Below are experts of layer 7 (counted from 0) of a mixture-of-experts language model. Rows are named router (the router's row for the expert), gate (a neuron's input weights, with its number), up (a neuron's input weights, with its number), down (a neuron's output weights, with its number) and show model dimensions 0-159. Each number is 128 + 24 x the weight over its row's rms, rounded and kept within 0 to 255.
Before each expert's rows: a language model's description of what the expert responds to; "comes before" lists some tokens at least twice as common just after its tokens as in all text. This comes from a sample of Wikipedia text that the model never trained on. Tokens count by the router's weight.

# expert 58
Groups of people. Nouns and quantifiers for groups of people or entities, such as women, people, men, anyone, many, three, American, government.
comes before: " of", "'", " who", " and", " were", " people"
router [121 102  90 146 139  87 114 184 153 109 122 104  98 134 143 111 120 161 163  96  99 149 110 122 139 137 172 146  91 126 155 146 108 165 199 162 137 103 118 150 101 166  84 108 153 102 137 103 140 178 142 105 104 127 126  94  94 133 132 149 168  91 128 108 139  74 113 120 116  98 102 109 166 145 144 135 161 110 127 148 128 116 113 125 121 149 125 125 107 154 134 123 150 105 135 108 149 167 137 118 133 139 141 119  85  88 111 108 120 145 130 139 111 147 110  81 138 171 161 116 144  99 114 107 129 128 107 120 106 151 119 129 149 114 161 160 175 119 120 125  92 145 155 124 146 120 157 134 127 124 143 155 118 145 114  85 134 148  71 144]
gate1 [134  91 152 156 141 112 125 143 134 141 130 118 132 116 137  92 109  97 157 141 162 123 108 167 182 145 107 141 119 130 130 123 113 101 122 128 128 127 155  97 109  78 108  90 117 166 127 103 136 126 164 133 132 128  70 141 146 169 108 128 102 150 139 120 115 119 151 150 123  86 137 141 118 115 126  94 138 125 125 175 145 113 158 201 101 134 110 140  92 141 136 154 124 128 104  90 123 111 138 129  68 128 159 154 112 132  64  95  99  88 145 161 114 110 145 156 128  89 177  91 118 152 119 149 108 108  89  99 125 100 162 144 149 106 146 122 144 149 143 152 136 102 127 152 111 124 129 142 137 131 132  77 113 112 101 142 152 104  96 105]
up1 [159 170 124 102 152 129 174 168 149 151 146 159 132 127 147 137 153  94 162 142 124  82 120 134 138 151 113 128 119 123 170  84 125 142 110  98 163 129 126  78 138 173 115  97 107 118 112 133 118 121 166 146 156 138 139  85 161 132 105 132 171 123 126 154 144 153 128 126  99 112 183 126 125 167 113 123 136 144 150 111 132 123 133 123 142  85 135 118 109 107 133 131 138 144 136 111 141 150 142 125 107 100 122 164 145 101  93 129 126 127 122 151 115 143 136 145  82  52 161 118 145 174 148 130 123 138 164  74 106 139 167  96 120 122  83 129 117 124 146  91 117 156 125  91 127 128 146 110 146 135  79 131 140 132 127 151 194 145 120 104]
down1 [181 145 122 126 183 122 184 114 119 164 110 133 114 115 139 134  95 164 158 125 140 145 131 112 113 141  99 156  92 129 128 109 183 159 154 137 148 117 151 112 145 148 140 101 106 123 121 142 142 114 149 106 112 104 167 108 167 113 157 156 126 149  75 133 130 161 104 134 127 139 106 118 112 168 144 152 182 140 144 132 130 120 120 119 101 150 137 142 163 111 147  90  97 169  85 135 116 144 116 185 131 127  94 150 128 118 138  81 121 136 111 178 151 140 152  96  97 179 142 125 126 138 126 126 123 123 122 146 112 149  98 119 103  84 157 106  86 148 147 144 120 156  93  84 130 131 145 125 139 142  99 127  93 100 105 131 137  97 110 100]
gate2 [146  88 114  98 148 123 135 151 110  77 101 153 159  85 141  94 130 139 128 128 116 135  88 122 177  70 130  96 115  67 111 131 150 133 147 146 155 150 116 112  83  99 111 160 139  79 117 114 123 130 155 126 129 114 172 178 142 158 111 149 123 129 128 120 141 127 147 152 160 115 139 112 100 144 112 143 125  86  93 131 135 159 129 103 138 112 122 113 100 143  89 189 109 121 153 165 122 141 167 129 127 129 108 143 149 107  99 127 111 116  97  91 175 174 151 151 155 168 158 118 141  95 111 108 151 138 129 120 129 117 150 106 127 148 148 133  97 117 132 178 138 100  88 134 138 119 137 104 119 138 129 116 142 105  80 126 119 118 117 155]
up2 [ 82 135 140 109 107 110 136 127 109  86 138 146 150 110 114 164 138 173 105 171 129 163 129 132 143 102  92 109 135 133 141 126 129 159 120 124 110 121 134 143 115 115 126  95 103 136 154 166  93 135 141 127  82 117 132 145 116 116 105 106 109 144  96 134 112 145 160 102 146 156 150 125 141 172 108 128 105 115 139 166 182 161 124 134 123  95 127 126 113 172 111 100 134 129 128  60  86 117 149 133  99 142  55  96 126 144 140 150 117 111 160 131 130 111  99 123 151 147 114 114 110 161 130 132 143 130 133 122 138 187 161 117 149 158 126 153 120 162  68 156 136  81 107 163 135 167 115 114 119 101 118  96 133 132 145 156 120 108 102 173]
down2 [145 117 108 102 125  94 141 143 129 155  91 151 162 137  99 160 157  99 130  95 115 174 119 126  92 117 162 141 142 114 132 119  84 150 112 142 136 135 162 129 117 149 112 103 113 130 101 137 142 129 130 102 114 119 114 181  99  98 155 106 111  93 145 159  98  93 145 174  83 141 155 139 149 127 116 152 113 126 141 122 128 193 124 110 107 153 107 112  87 104 134 142 123 152 111 110 106 121 123  82 133 125 143 141 143 125 137 122 130 117  88 103 118 117 131  98 111 117 139 118 127 126 100 118 114 169 109  70 131 102 110 121 124 129 112 142 132 123 113 188 103 113 163 139 129 119 138 102 104 108 132 209 126 173 178 159 121 120  99  73]
gate3 [110 112 141 114 126 104  91  97 126 129 128 170 118 124 151 115 166 131 121 114 160 137 147  96 101 101 153 140 127 114 142 185 166 113  89 103 135 118 112 143 175 136 151 112 142  93 122  86 148 111 156  79 147 139  72 144 139 143 140 113 160 123 131 105  95 110 117 114 156 128 149 158  99 141 113 142 155 172 171 146  98 172 121 154 144 150  94 144 129 147  92 130 123 166 117 134 148 181 133 106  94 169 137 106 133 132 112 144 103 141 136 132 124 101 105 156 142  84 103 128 166 113 143 154 144 133 126 129 106 124 138 129 141 140 100 144 100 118 132 162  87  95 190 106 130 145 131 100 121 139  82 121  94 141 154  83 121 107 143 111]
up3 [118 152 109  99 122 109  85 124  93 122 153  79 158 132 118 151 168  96  81 129  95 141 112 102 127 122 111 163 129 130 108 145 108  81 119  99 126 108 127 134 166  91 139 164 140 120 135  89 138 110 100 102 137  99 144 153 123 119 145 138 107 129 137 179 108 129 147 190 119 162 110 150 144 133 138  90 117  92 129 105 136 123 128 113 109 132 132 118 127 107 112  92 111 105 112 147 129 111 127 122 144 160 109 127 154 106 148 157 158 146 100 102 132 188 120 161 104 177 197 125 103  89 144 123 154  99 130 146 113 100 131 109 123  94 124 175 148 121 134 136  85 149 155 137 149 133 177 152  95 126 106 120 123 146 170 142 130 148 130  98]
down3 [136 158 120 118 109 135 145 164 177 126 120  85 126 123 146  76 118 142 157  89  97 106 145 148 108 113 132 158 137 124 189 154 120 155 152 151 106 107 147 116 108 138 177  63 156 153 105 140 105 130 145 151 125 140 159 118 179 162 149  98 103 107 156 134 118 142 112 125 135 129 103 141 156 117 125 128 155 141 120 123 116 117 125 151 133  99 137 127 137 101 173 165 134 137 117  98 135 128 109  65 170 128 109 133 137 132 142 119 165 160 166 114 145 132 122  86 135 105 141  81 102 140  99 102 124 137 129 101 155 122 124 140 160 108 143 129 115 108 117 176 153 174 125 117 103 174  97 124 140  99 164 170 128 128 110 165  91 121 116 129]
gate4 [ 95  87 122 166 108  89 149 155 140 113 144 153 164 140 108 179 125 171 132 101 157 115 120 127 125 111 130  83 134 118 154 138 134 171 167 141 122 140 143  97 127 157 149 116 111 161 118 145 105  79 175 133 127 139 169  82 172 155 152 118 140 143 108 172 165 124 136 153 140 106 113 124 123 100 110 119 148 107 123 109 105  60 140 116 162 154 150 101 168 107  85 121 153 199 108 132 110 135 122 140 113 101  99 111 112 111 140 105 111 116 148 149 113 140 160 142 141 132 158 107  94 155 128 126 123 154  89 142 138 139 144 119 117 132 118 105 128 147 141 144 132 108  77 148 139 113 124 125 105 135 126 101 101 167 154 125 160 123 138  97]
up4 [122 124 179 138 129 152 100 122 127 136 118  81 148 133 109 137 107 141 137 139 135 169 137 146 124 115 122 155 130 133 131  99 107 127 166 136 134 193 114 139 118 133 143 153 104 140 107  82 112  74 118 179 163 111 157 132 125 139 152 137  98 116 112 140 125 139 122 135 150 128  92 131 109 108 132 130 145 153 109 124  99 128 111 119 172 125 160 131 190  93 170 118 111  99 108 137 108  98 106 123 127 154 132 122 163 156 146 160 124 130 127 205 113 126 128 143 148 126 128 153 157 127 146 135 120 152 119 119 153 118 162  97 106 119  95  94 110 153 191 108 186 127 111 140 136 117 128 166 127 159 107  97 106 108 112 154  81 160 143  78]
down4 [163 140 115 107 150 151  92  93 156 118 122 136  76 162 152 156 141 135 196 115  67 149 142  99 104 130 108 161 134 142 119 118 148 181  99 156  78  97 153 130 136 162 131 135 133 114  93 134 102 135 129 146 133 120 113 159 146 158 146 173 145 125 152  98 158 129 148 145 135 142 145 102 139 124 138 112 163 104 146 116 124 156 121 125 174 161 102  90 140 149 118 153 136 128 151 110 152 114 134 143 168 124 146 162 177 124 145 156  94 101 112 118 142 182 161 122 122 117 121 129 101 152 117 130 131 126 152 109 133 146 118 121 131 147 148 119 156 131 159  95 100 119 140 170 112 133 176  74 143 106 128 122 147 104 163  85 105 132 135 120]
gate5 [108 145 115 174 135 109 130 126 134 143 164 155 144 133 137 169 113 140 111 129 130 133 144 167 178 118 158 154 116  95 173 170 156 182  90 132 161 118 105 122 137  92  98 121 117 128  87 149 128 122 123 115 132 140 131 149 113  99 190 154 114  90 126 128  96 149 117 162 113 114 172 125 101 134 151 137  91 132 110 111 169 120 130 175 102 149 108 131 119 148 133  89 108 111 102 118 121 122 110 109 141 149  72 153 142  92 107 126 108 124 150 114 166 143 138 148 120 127 117 108 150 158  96 128 138  83 127 116 111 125 104 150  53 140 126 132 121 163 132 152 137 100 133  93 117 139  94 130 161  87 146 121 179 105 142 149 106 106 135 126]
up5 [152 150 110 136 140  42 162 112 151 159 136 126 144 110 146 136 144 160 143 113 130 120 165 143 127 168 148 161 156 100  92 136 103 105  99 146 140  78 125 150 117 147 133 136  78 135 137 176 126 119 162 162  89 121 133 106 100 146  72 113 112 117  97 113 175 115 171 137 148  92 130 124 127 127 136 126 155  78 162 156  99 126 113 158 116 118 102 164 105 133 109 114 148 111 178 126 144 156 119 127 138 158 118 132 145 105  99  99 120 134 107 147 124 132 160 171 128 163 139 102 129 142 160 171 147 119 114 164 112 131 148 109 125 128 141 122 143 141  73 106 120 122 145 141  94 152 128 143  95 127 127 131  97 124  87  98 148 128 144 117]
down5 [137 150 143 110 141 119 115 134 142 154 111  88 176 162 182 153  76 139 140  84 121 131 103 127 128 134 117 121 141 103  83  96 107 129  99 115 171 147  62 101 142 128 132 126 109 113 105  66 129 170 136 123 136 105 147 108 108 108 110 125  85 105 143 113  96 109 133 111 135 125 130 129 143 143 110 146 145 100 151 148 173 144 140 154 105 106 127 100 147 137 158 141 145 114 119 141 187 145 140 123 121 148 125 162 102 117 125 124 113 135 125 155 143 111 138 151 124 124 114 129 129 163 127 111  95 120 128 171 136 171 138 103 118 136 204 168 139 132 110 146 100 118 107 152 107 152 108 148  76 104 114  77 124 139 140 123 149 160 173 155]
gate6 [124 130 125 161 178 119  74 138  85 174 120 157 131 135 140  80 147 125 138 151 107 123 115 124 125 138 118 121 163 146 132 122 167 145 106 148 108 123 145 117 112  94 122 135 148 130 126  95 141  90 119  95 119  74 107 136 130 139 140 140 149 140 124 165  98 126 143 114 141 122 118 166 122 117 138 163  88 136 124  87 121 106 134 121 147 146  98 174 129  54 135 120 133  81 115 130 121 131  87  99  94 137 119 116 150 127  86 141 147 127 116 127 105 144 129 146 140  74  99 133 117 130 172 149 123 147 136 112 122 136 102 129 105 103 113 149 106 166 110 119 144 147 149 121 174  96 131 190 168 122 125  75  95 105 134 117  66 113 131 105]
up6 [ 96 131 121  79 121 137 107 169 103 168 119 118 132 170 133 185 129 118 140 105 130 101 122 103 163 179 108 136  96 107 160 165 117 173 165 104 126 133 114 113 153 104 114 159 142 130 115 122 135 128  93 155 123 131 112  97 131 111 124 150 111 120 151  97  88 142 104 118 120 134  86  95 167 145 136 108 145 124 138 129 149 143 144 132 118 141 148 118 158 125 126 100 130 121 138 113 152 157 137 112  88 153 129  95  92 108 112 124 129 168 166 179 109 113 177  91 121 138 118 101  93 135 146 124 106  88 109 129 121 166 168  80 127 121 142 101  95 132 113 173 157 107 104 146  98 134 105 139 103  86 109 163 150 109  92 154 124 107 124 105]
down6 [107 167 128 135 188  89 112 137 118 133 155 154 120 154  96 151 132 112 108 169 123 129 170 124 111 137 151 127 135 114 126 115 159 127 101 127 124 125  91 155 143 173 123 153 126 155 156 125  98 122 140 148 143 149 114 159 163 110 129 158  94  98 152 111 142  99 158 126 130 142 111 161 140 125 143 135 111 129  81 154 106 120 171 163  75  94 134 105  85 125 152 163 173 139  98 108 154 114 116 131 130 115 163 138 121 129 142 106  97  92 146 160 160 121  81 148 138 102  66 129 120 120 139  96 145 124 149 155  89  95  94 133 127 117 142 123 163 107 135 133 159 116 106 145 142 113 162 145 171 141 176 140 100 152 146 125 141  86 121 151]
gate7 [126 153 134 138 127 136 115 142  94 105 110 151 121  71 128  64 155 173 114 175 136 135 130 113 142 100 151  82 127 124 145 126 101 111 112 134 112 137 117 119 111 131  88 124 148 137  99 162 111 139 160  99 137 109 112 131  79 108  76 124 105  93 132 164 128 111 120 153 134  91 146  80 142 130 127 125 118 139 139 112 110 113 123 140 122 113 118 142  93 136 163  77 126 116 127 114 104 147 167 136 111 116 166 170 109 169 134  94 100 180  92  92 109 113 145 133 149 149 128 122 106 147  87  55 131 137 145 151 150 148 116 116 121 165 139 139 132 165 126 175 113 144 100 146 122  82  88 105 125 108 136 126 149 120 151 147 118 111 120 103]
up7 [117 160 107 146 128 169 125 124 107 145 120 108 155 133 123 127 142 155 140  90 136 141  89 160 124 157  97 112 124 139 110 143  90 149 126 108 154  69 114 112 117 129 122 112 128  99 139 125 142 115 159 140  94 169  85 128 115 106 147 102 111 130 152 112 130 133 131 121 101 150 103 148 161 126 135 137 151 153 105  72  86 113 166 117 160 144 163  51 129 156 172 166 102 149 161 139  85 105 170 110 131 118 110 108 138 150 133 123 120 119 151 118 161 112 148 135  89 110 169 105 139 109 122 154 141 134 122 112 126 114 122 101 176 131  86 146 127 135 126 142 173 125 108 120  95 130 125 152 116 139  96 119  84 143 100 163 107 186 153 118]
down7 [ 94 184 115 102 118 113 100 102 174 115 132 151  94 134 168 178 150 129 164 114 130 125 124  98 153 119 163 119 110 139 133 126 115 155 105 143 114 159 129 130 110 131 146 147 141 138 108 111 133  86 167 113 166 147 123 148  93 160  90 122 118 120 113  98 151  75 135 184 150 155 147  99 146 129 124 126 121 120 123  95 153 113  97 111 152 124 164  91 145 110 151  77  79 148 134 117 115 165 119 129 114 152 130 107 142 160  85 122 188  67 173 103 134 169 132 107 122 161 138 126 137 116 121 164 121 108 103 125 136 126 116 163 124 127  97 135 135  86 151 123 121 159 152 138 113 142  98 108 117 128 135 136 106 103 125 129 109 104  93 128]
gate8 [156 156 172 133 126 145 150 103 130  98 133 116 134 108 172 105 123  92 103 130 130 154 125 152 140 131 165  82 167 102 109 112 123 114 121 157 104 117 122 118 117 145 108 147  89 129 176 151 113 117 100 143 155 139 130 123 130 134 141 124 152 168 110 110 106 128 158 148 140 117 154 152 143 164 103 168 137 106  81 172 152 110 129 132 149 106 134 141 149 158 117 152  97 179 152 160 109 109 126 108 126 115 149  97 158 148 110 142 116 184 129  99 168 152 119 135 116  68 126 120 123 127 106 130 131 115 105 111 133 120 172  70 125 106  82 115 147 118 164 176 157 106  83 126 150 124 103 129 109 111 145 110 114 156  87 155 101 110 129  97]
up8 [122 143 161 155 119 101  89 154 123 162 121 110 131 136 111 148 172 128 109  97 157 122 138 103 172 118 152 116 102 142 116 144 124  34 126  96 137 127 124 128 119 119 125 109  99 108 150 112 105  94 111 120 144 167 157 108 139 120 119 123 124 162 121 143 112 182 166 142 109 139 146 154 144 149 115 137 158 130 133 155 154 152 150 138 111 144 194 146 127 115 171 173 112 124 144 130 112 115 185 126  97 124 150 135 132 164 117 131 111 136 116 109 143 116  84 114 120 138  86 125  92 129 118 141 128 151 121 161 163 121 165 116 126  96 114 121 110 145 121 161 124  68  79 144 149 101 118  95 132 177 133 148 147 110 150 117 104 136 118 170]
down8 [104 148  95 120 147  88  87 129 143 127 141  94 120 123 122 103 149 183 178 149 160  98  62 116 142 166 112 166 177 133 118 124 120 170 117 130 129 153 121  93 132 117 139 105 123 103 119 127 162 123 138  91 111  97 109 129 110  98 107 107 171 130 101 131 111 147 107 134 153 114 106 134 113  69 164 117 174 109 145 124 136 106  96 129 116  91 137 108 150 113 132 125 134 111  99 107 173 132 107 159 134 131 109 147 105 133 115 109  80 127  97 116 168  98 147 143 151 123 164 117 147 141 131 135 134 157 154 121 181 166 110  99 135 138 146 143 101 151 151 124 124 114 153 132  87  84 126 140 165 138  99 139 153 138 160 103 140 120 123 163]
gate9 [149 141 115 129 133 118 134 129 127 157 152  96 138 133 119 130 145  91 120 178 122 128 124 107  97 160 160 124  82 155 152 157 124 112 123 129 140 121 122  94 131 189 154 150 116 165 207 101 128  95 167 129 112 132 110 108 109 156 129 118 172 147 144 164 124 123 119 126 136 101 147 151 111  73 109  94  94  75 147 144 156 133 131 143 128 125 154 103  89  99 147  93 112 115 112 107 136 156 126  93 129 133 140 143 131 111 129 162 146 156 173 110 106 100 134  69 143 128 133 159 120 105 107 140 120  95 137 113  89 162 145 137 117  77 153 124  97 125 115 128 126 172 149 111 114 104  96 142 110 114 163 102 126 128 176 131 141 160 144 125]
up9 [173 120 102 107 152 137 124 114 148  80  78 170  98 155 148 173 154  95 121 157 116 125  89 110 148 112 136 135 126 156  76 126 125 114 125 121 111 129 162 153 151 195 163 155 122 123 160  97  91 128 178 168 122 118 114  89 129 180  99 130 150 113 127 113 128 133 135 105  89 140 170 103 152 136 126 130 144  86 156 149 143 137 144 124 126 155 129 131 113 139 130 173 140 117 141 127  94  87 126 126 113 112 147 151 147 128 113 111 128 151 125 102 136 105 149 134 168 160 148 117 148  91 145 170 144 144 137 100 153 106 126 116 108 131  98 105 133 101 168 145 154 117 153 113 128 157 186  99 163 123 114 165 127 136 110 142 109 120 140 136]
down9 [121 119 116 140 164 102 111 161 108 127  71 139 133 140 136 132 158 137 105 109 140 118 119 119 106 105 131 137 123  99 137 129 163 133  95 136 132 137 138 127 122 124 153 135 115 116 111 149  89  93 107 139 107 151 116 136  92  95 154 154 105  95  95 184 110 150 120 153 125 141 128 124 163 157 117 155  92 150 121 154 104 126 129 157 165 131 111 187 114  91 129 111 108 176  90 131 126 124 178  68  92 132 108  80 127 142 149  94 164 109 146 174  92 118 142 158 113 143 138 133 131 103 129 153 103 100 109 135 137 125 154 141 127 118 139  92 170 133 125 164 114 105 123 182 114 140 109 147 170 126 122 189 106 144 147 151 135 148 112  86]
gate10 [118 146 130  99 129 145 132 135 133 130 150 153 135 158 141 119 119 150 111 174 152  97 140 118 158 139 107 115  98 109 135 123 166 124 132 131 116 107 107 146 118 136 129 124 104 139 136 114 117 129  87 119 119  99 173 137 143 136 143 113 120 146 119 116 113 146 147 166 179  93 120 148 144  98 118 120 143 102 183  94 161 176 121 121 142 137  82  93 129 162 164  81 185 176 122 142  98  91  93  97  88 111 121 102 123 122  76 102 151 139 114  55 123 132  88 100 133 135 121 134 157 139 132 142 178 139 124 114 135 122 125 167  82 102 180 155  85 124 138 145 175 120 122 134 119 124 159 141 115  94 118 130 134 124 122 132 132 125  95 130]
up10 [105 160 153 135 153 148 145 138 154 158  87  93 106 100 132 110 126  95 151  65 116  99 155  96 132 114  64 117 119 126 162 136 143 116 155 131 154 140 125  97  88 158  98 129 113 146 128 122 124 142 119 159 141  99 150 121 162 136 150 134 136 109 136 128 129 143 121 145 114 122 118 138 147  90 139 131 137 125 115 150 116 197 144 103 113 132 171 124 157 123 130 123  66 128 150 148 136 130 162 121 152  93 155  89 124 118  98  88 111 142 137 148 114 120 154 103 119 106 111 143 120 119  80 133 109 175 125  95 156 161 149 135 157 170 140 119 132 124 122 122 110 136 168 110  90 113 116 149 113 116 187 108 159 129 113 116 113  49 118 132]
down10 [164 133 136 112 141 133 104 146 154 103 114 125 119 121 128 146 145 101 167 124 130 109 126 130 120 188 144 157 161 136 156 152 112 130 173 136 155 156 122 145 104 102 143 102 122 147 112 114 154 125  99 128 122 117 174 122  81 145 112 108 151 139 143 130  81 139 141 142 101 146 136 135 124 134 151 136 114 131 156 156  71 118 154 121 185  99 146 130 138  95 124 171 111 115  93 144 121 161 141  39  96 137 142 102  89 145 152  81 147 116 144 112 113 129 123 125  72 146 159 133 111  98 134 119 147 132  82 167 125 125 105 121 120 153 101 180 156 147 135 117 119 137 128 127 120 173 149 161 120 127 110 128 120 100 159 155 120  95 110  92]
gate11 [129 160 145 153 139 104 132 163 135 132 163 131 119  83 174 173 129 145 159 125 118 140  97 158 140 135  90 114 141 118 155 165 126 160 111 139 118 154 107 132 138 173 161 146 155 121 107 178 149 132  86 108 119 129 124 100 131 117 107 129 169 132 140  90 160 143 134 125 127 123 126 120 123 103 118 114 108 150 159 117 107 103 134 106 127 119 114 190 142 120 156 117  98 123 153 124  90 164 137 129 103  88 131 151  87  81 133 124 129 155 152 194 101  86 126 136 173 169 151 109 108  84  94 104 142 131 135 151 126 120 116 110 129 126 116 143 159 134 180 115 128 113  92 111 127 119  97 117  94 102 155 149 116 163 141  83 109 130  92 136]
up11 [139 149 147  95 120 118  92 143 126 117 145  96 113 100 125 132 131  98 138 108 143 116 131 155 128 111 119 179 144 139 128  87 145 113 147 123 142 107 167  97 128 153 173 129  98 131 127 130 168  74 127 137 109 105  90 114  96 129  91 113 131 130 141 109 112 134 133 139 129 117 156 135 155 105 144  92 133 108 125 114 113 171 135 120 114 101 112  57 162 172 170 137 128 110 114  88 134 146 123 127 110 138 165 152 170 154 104 142 162 101 106 131 173 114 113 109 136  85 124  85 130 145 161 113 113  99  90 165  88 113 165  91 100 125 153 144 124  99 119  67 142 108 141 131 106 144 138 138 158 166 151 103 144 111 104  97 107  99 142 119]
down11 [128 102 130  93 140 118 117 140 157 121  87 142 107 148 164  84 159 115 113  98  85 127 181 115 104 118 135 142 113 137 128 152 145 156 162 114 145  66 117 151 137  92 119 114 119 141 161 147 133 136 107 127 106 189 166 101  93  99 155 109 103 103 128 163 111  86 147 152 124 103 152 165 128  99 106 115 129 104 128 133 151 142 145 120  95 104  94  69 128 107 173 107 128 131 131 118 159 151 138 114 127 117 104  93 126  93 147 160 144 132 116  97 120 141 106 124 138 144  83 127 121 130 189 109 164 114 122  99 104 165 102 141 139  83 104 133 125 107 135 106 120 157  99 136 127 167 106 117 140 140 147 113 141 138 154 123 150 141 180 134]
gate12 [145 132 131 139  89  90 155 113  79 114 142 139 184  98 137 126 104 141 141 160 149 114 144 135 155 138 105 111  78  84 125 140 125 127 120 106 147 123 145 116 153 123 115 148  39 115 136 130 156 130  91 134 124 115 149 156 110 114 135 111 119 129 133 147 123 146 115 153 103  99 114 130 112 120 123 120 149 156  70 130  84 154 131 110 136 136 149 158 100 131 121 108  66 112 157 139 118 102 131 127 142 164 153 151 100 130 156 124 112 117 157 146  98  84 151 149 112 169 137 129 155  72 138 114 149 131  90 122 178 110 125 138 161 118 169 155 129  84  84 132 121  98 112 132 163  79 128 122 141 131 135 131 142 160 157 120  98 121 108 115]
up12 [132 129  81 124 157 153 155 155 164 118 160  83 142 106 110 106 126  91 108 190 141 196 152 128 128 144 112 134 112 157 106 136 105 127 107 131 123 112 139 142 164 133 132 133  70 159  86 152 144 138 135 167 134 143 158  88  94 148 117  98 137 158 113 122 124 155  84 121 151 111 121 115 122 163  94 116 125 109  79 162 120 121 118  82 195  84  90  91 139 139 158 150 160 149 121 109 147 138  86 132 150 115 122 139 135 144 150 124 134 151 138  82 124 107 123  96 142 141 117 123 137 145 130 155 106 185 133 102 151 128 137 120 125 134 151 132 114 121 121 127 142 130 124 157 112 113 156 128 145 134 141 162 145 163 118 110 133 183 133 115]
down12 [ 90 132 123 143 136 133 142  89 125 165 115 110 170 137 149 129 120 113 110 126 142 134 110  99 112 154 127 132 110 105  76  90 111 109 109  94 133 141 147 157 151 132 122 126  99 100 200 121 133 137  79 156 100 128 122 135 127 100 118 160 168 161 164  90 103 120 104 184  90 144 135 161  84 102 107  95 120 124 116 164 141 105 113 145 110 152 131 115 150 135 124 137  95 133 169 121 134 138 112 141 113 126 138 102 128 137 110 110 164  88  74 189 153 175 168 103  93 130  71 116 126 104 117 101 137 140 130 153 105 106 143 125 107 110 150 167 121 120 101 147 127 133 131 126 106 133 143 100 116 149 163 118 147 142 126  97 105 111 153 131]
gate13 [155 161 175 175 131  98 119 134 105  98 121 145 123 180 133  99 137 117 150  95 134 136 116 117 170 162  76 136 129 161 152 119 161  99  89 106 145 112 158 131 126 123 108 120 132 160 119 139 124 150 165 106 145 112 118 149 132 150 141 136 151 157 141 122 140 129 118  85 155 116 113 130 128 120 173 116 129 172 118 164 110 144 143 108 161 140 120  95 136 133 121 166 130  81 120 159 164 121 137  89 158 130 106 115 137 208 102  92 111  76 108 131 122 119 130 152 147 167  99 105 122 119 115 136 156 147  97 139 142  99 116 127 115 184  98 143 135 143 108 134 100 143  95 143 126 124 137 142 152 137 122 105 119 157 153  90 112  95 159  91]
up13 [101 110 123 166 112  63 130 122 119 113 154 116 125 125 113 142 106 110 113 149 107 154 114 154 158  98 133 130 131  99 116 129 180 126 121 151 109  94 135 101 193 100 135 123 144 143 104 122 108 109 164 104 118 153 122 113 137  75 124 162  96 101 121 141 117 148  89 150 118 124 102 141 164 130 147 120 127 133 136 121 173  99 115 172 141 125 149 107 122 124 169 112 155 133 173 108  74 145 109 117 121 140 151 122 171 106 148  87 137 116 147 140 114 165 166 140 121 139 135 180 130 132 137  93 167 146 159  97 187 108 101 105 100 123 144 130 161 140  88 130 131 151 142 133  86 140 153 144 127  70 141 149 149 129 150 102 139 133 136 132]
down13 [107 137 141 103 147 174 138 142 112 147 119  91 126 127 173 100 139 140 139 114 115 121 156 131  70 114 149 104 136 140 136 145 126 110 172  94 155 129  93 154 110  90 134 136 145 133 128 105 158 190 128 138 106 126 133 108 110 111 127 143 122 167 168 143  82 136 162 166 135 110 133 157  85 140  82  79 122 115 160 111 135 177 118 105 107 113 111 161 139 122 150 107 106 116 151 130  85 133 114 113 112 135 157 140 111 104 153 141 156 130 173 137 103 132 156 105 133 125 152 136 121 123 132 104 133 161  89 122  95 128 134 136  95 160 108 120 150 121  93 137  98 110  99 201 121  86 193 139 106 112 161 131 132 117 137 137 138 103 108 123]
gate14 [157 121 126 144 120 120 129 162 128 102 146 148 107  60 110 139 129 133 160  72 126 154 145 102 117 118 137  96  99 113 104  99 154 102  93 123 169 128 150  90 131  92  82  91 139 125 130 132 122  94 120 132 140 158 158 144 109  66 158 145 116 151  96 185 171 120 104  97 128 122  72 151 109 110 135 143 109  85 134 173 118 154 160 161 127  83 141  99 152 107 119 129 156 123 112 116 132 128 104 113 132  92 120 132 133 105 123  92 134 115 150  95 123 152 154  72 104 135 126 127 122 105 118 112 149 124 126  99 143 149 143 118 120 119 134  93 153  85 161 140 141 124  84 107 118 108 107 110 100 125 141 134  84 116 119 107 131 115 147 112]
up14 [ 93 172 138 116  95 139 123 132 157 132 102 133 128 108 133 173 127 144 120  71 116 194 113 134 132 131 123 160 170 164 155 105 138 134  98 156 113 133 105 129 163 129  98 115 133 142 134 111 152 132 110 150 131 140 121 106 185 150  84 180  82 121 136 179 134 122 130 144 143 138 131 163 139 123 119 113 131 120 138 159 128 117 113 191 118 122  98 142 170 144 145 117 108 145  88 132 108 125 106  91 164 110 110 144 166 132 127 124 145 161 117 135  97 159 170 144  91 105  94 183 107 125 142 153 106  90 112 130 143 124 139 143 105 115  94 142 127 123 163  96 165 158 127 130 124 104 129 118 135 105 161 155 117 167 127 130 158 158 153 134]
down14 [135 138  95 131 170  94  97 189 138  88 130 135  78 150 137 116 145 131 128 106 133 139  92 107 169 159 138 105 149 107 140 131 140 150 133 149 151 117 165 119 116 132  97 113  98 152 104 151 145 129 164 110 108 131 141 137 137 144 131 106 180 130 102 109 151 153 120  76 120 145 120 118 110  84 164 158 142 111 131 165 141 157 133 143 179 112 116 106  76 117  83 143 171 115 121 151 134 142  99 161 132 113 147 125 124  97 116 107  64 169 131 124 125  95 144 124 126 163 152 130 174 154 131  87 164 110  97 135 169 145 136 112 135 137 142 114  90 113 145 118 145 133 105 119 154  98 106 144  93 160 143 103 146  95 116 122 114 114 121 107]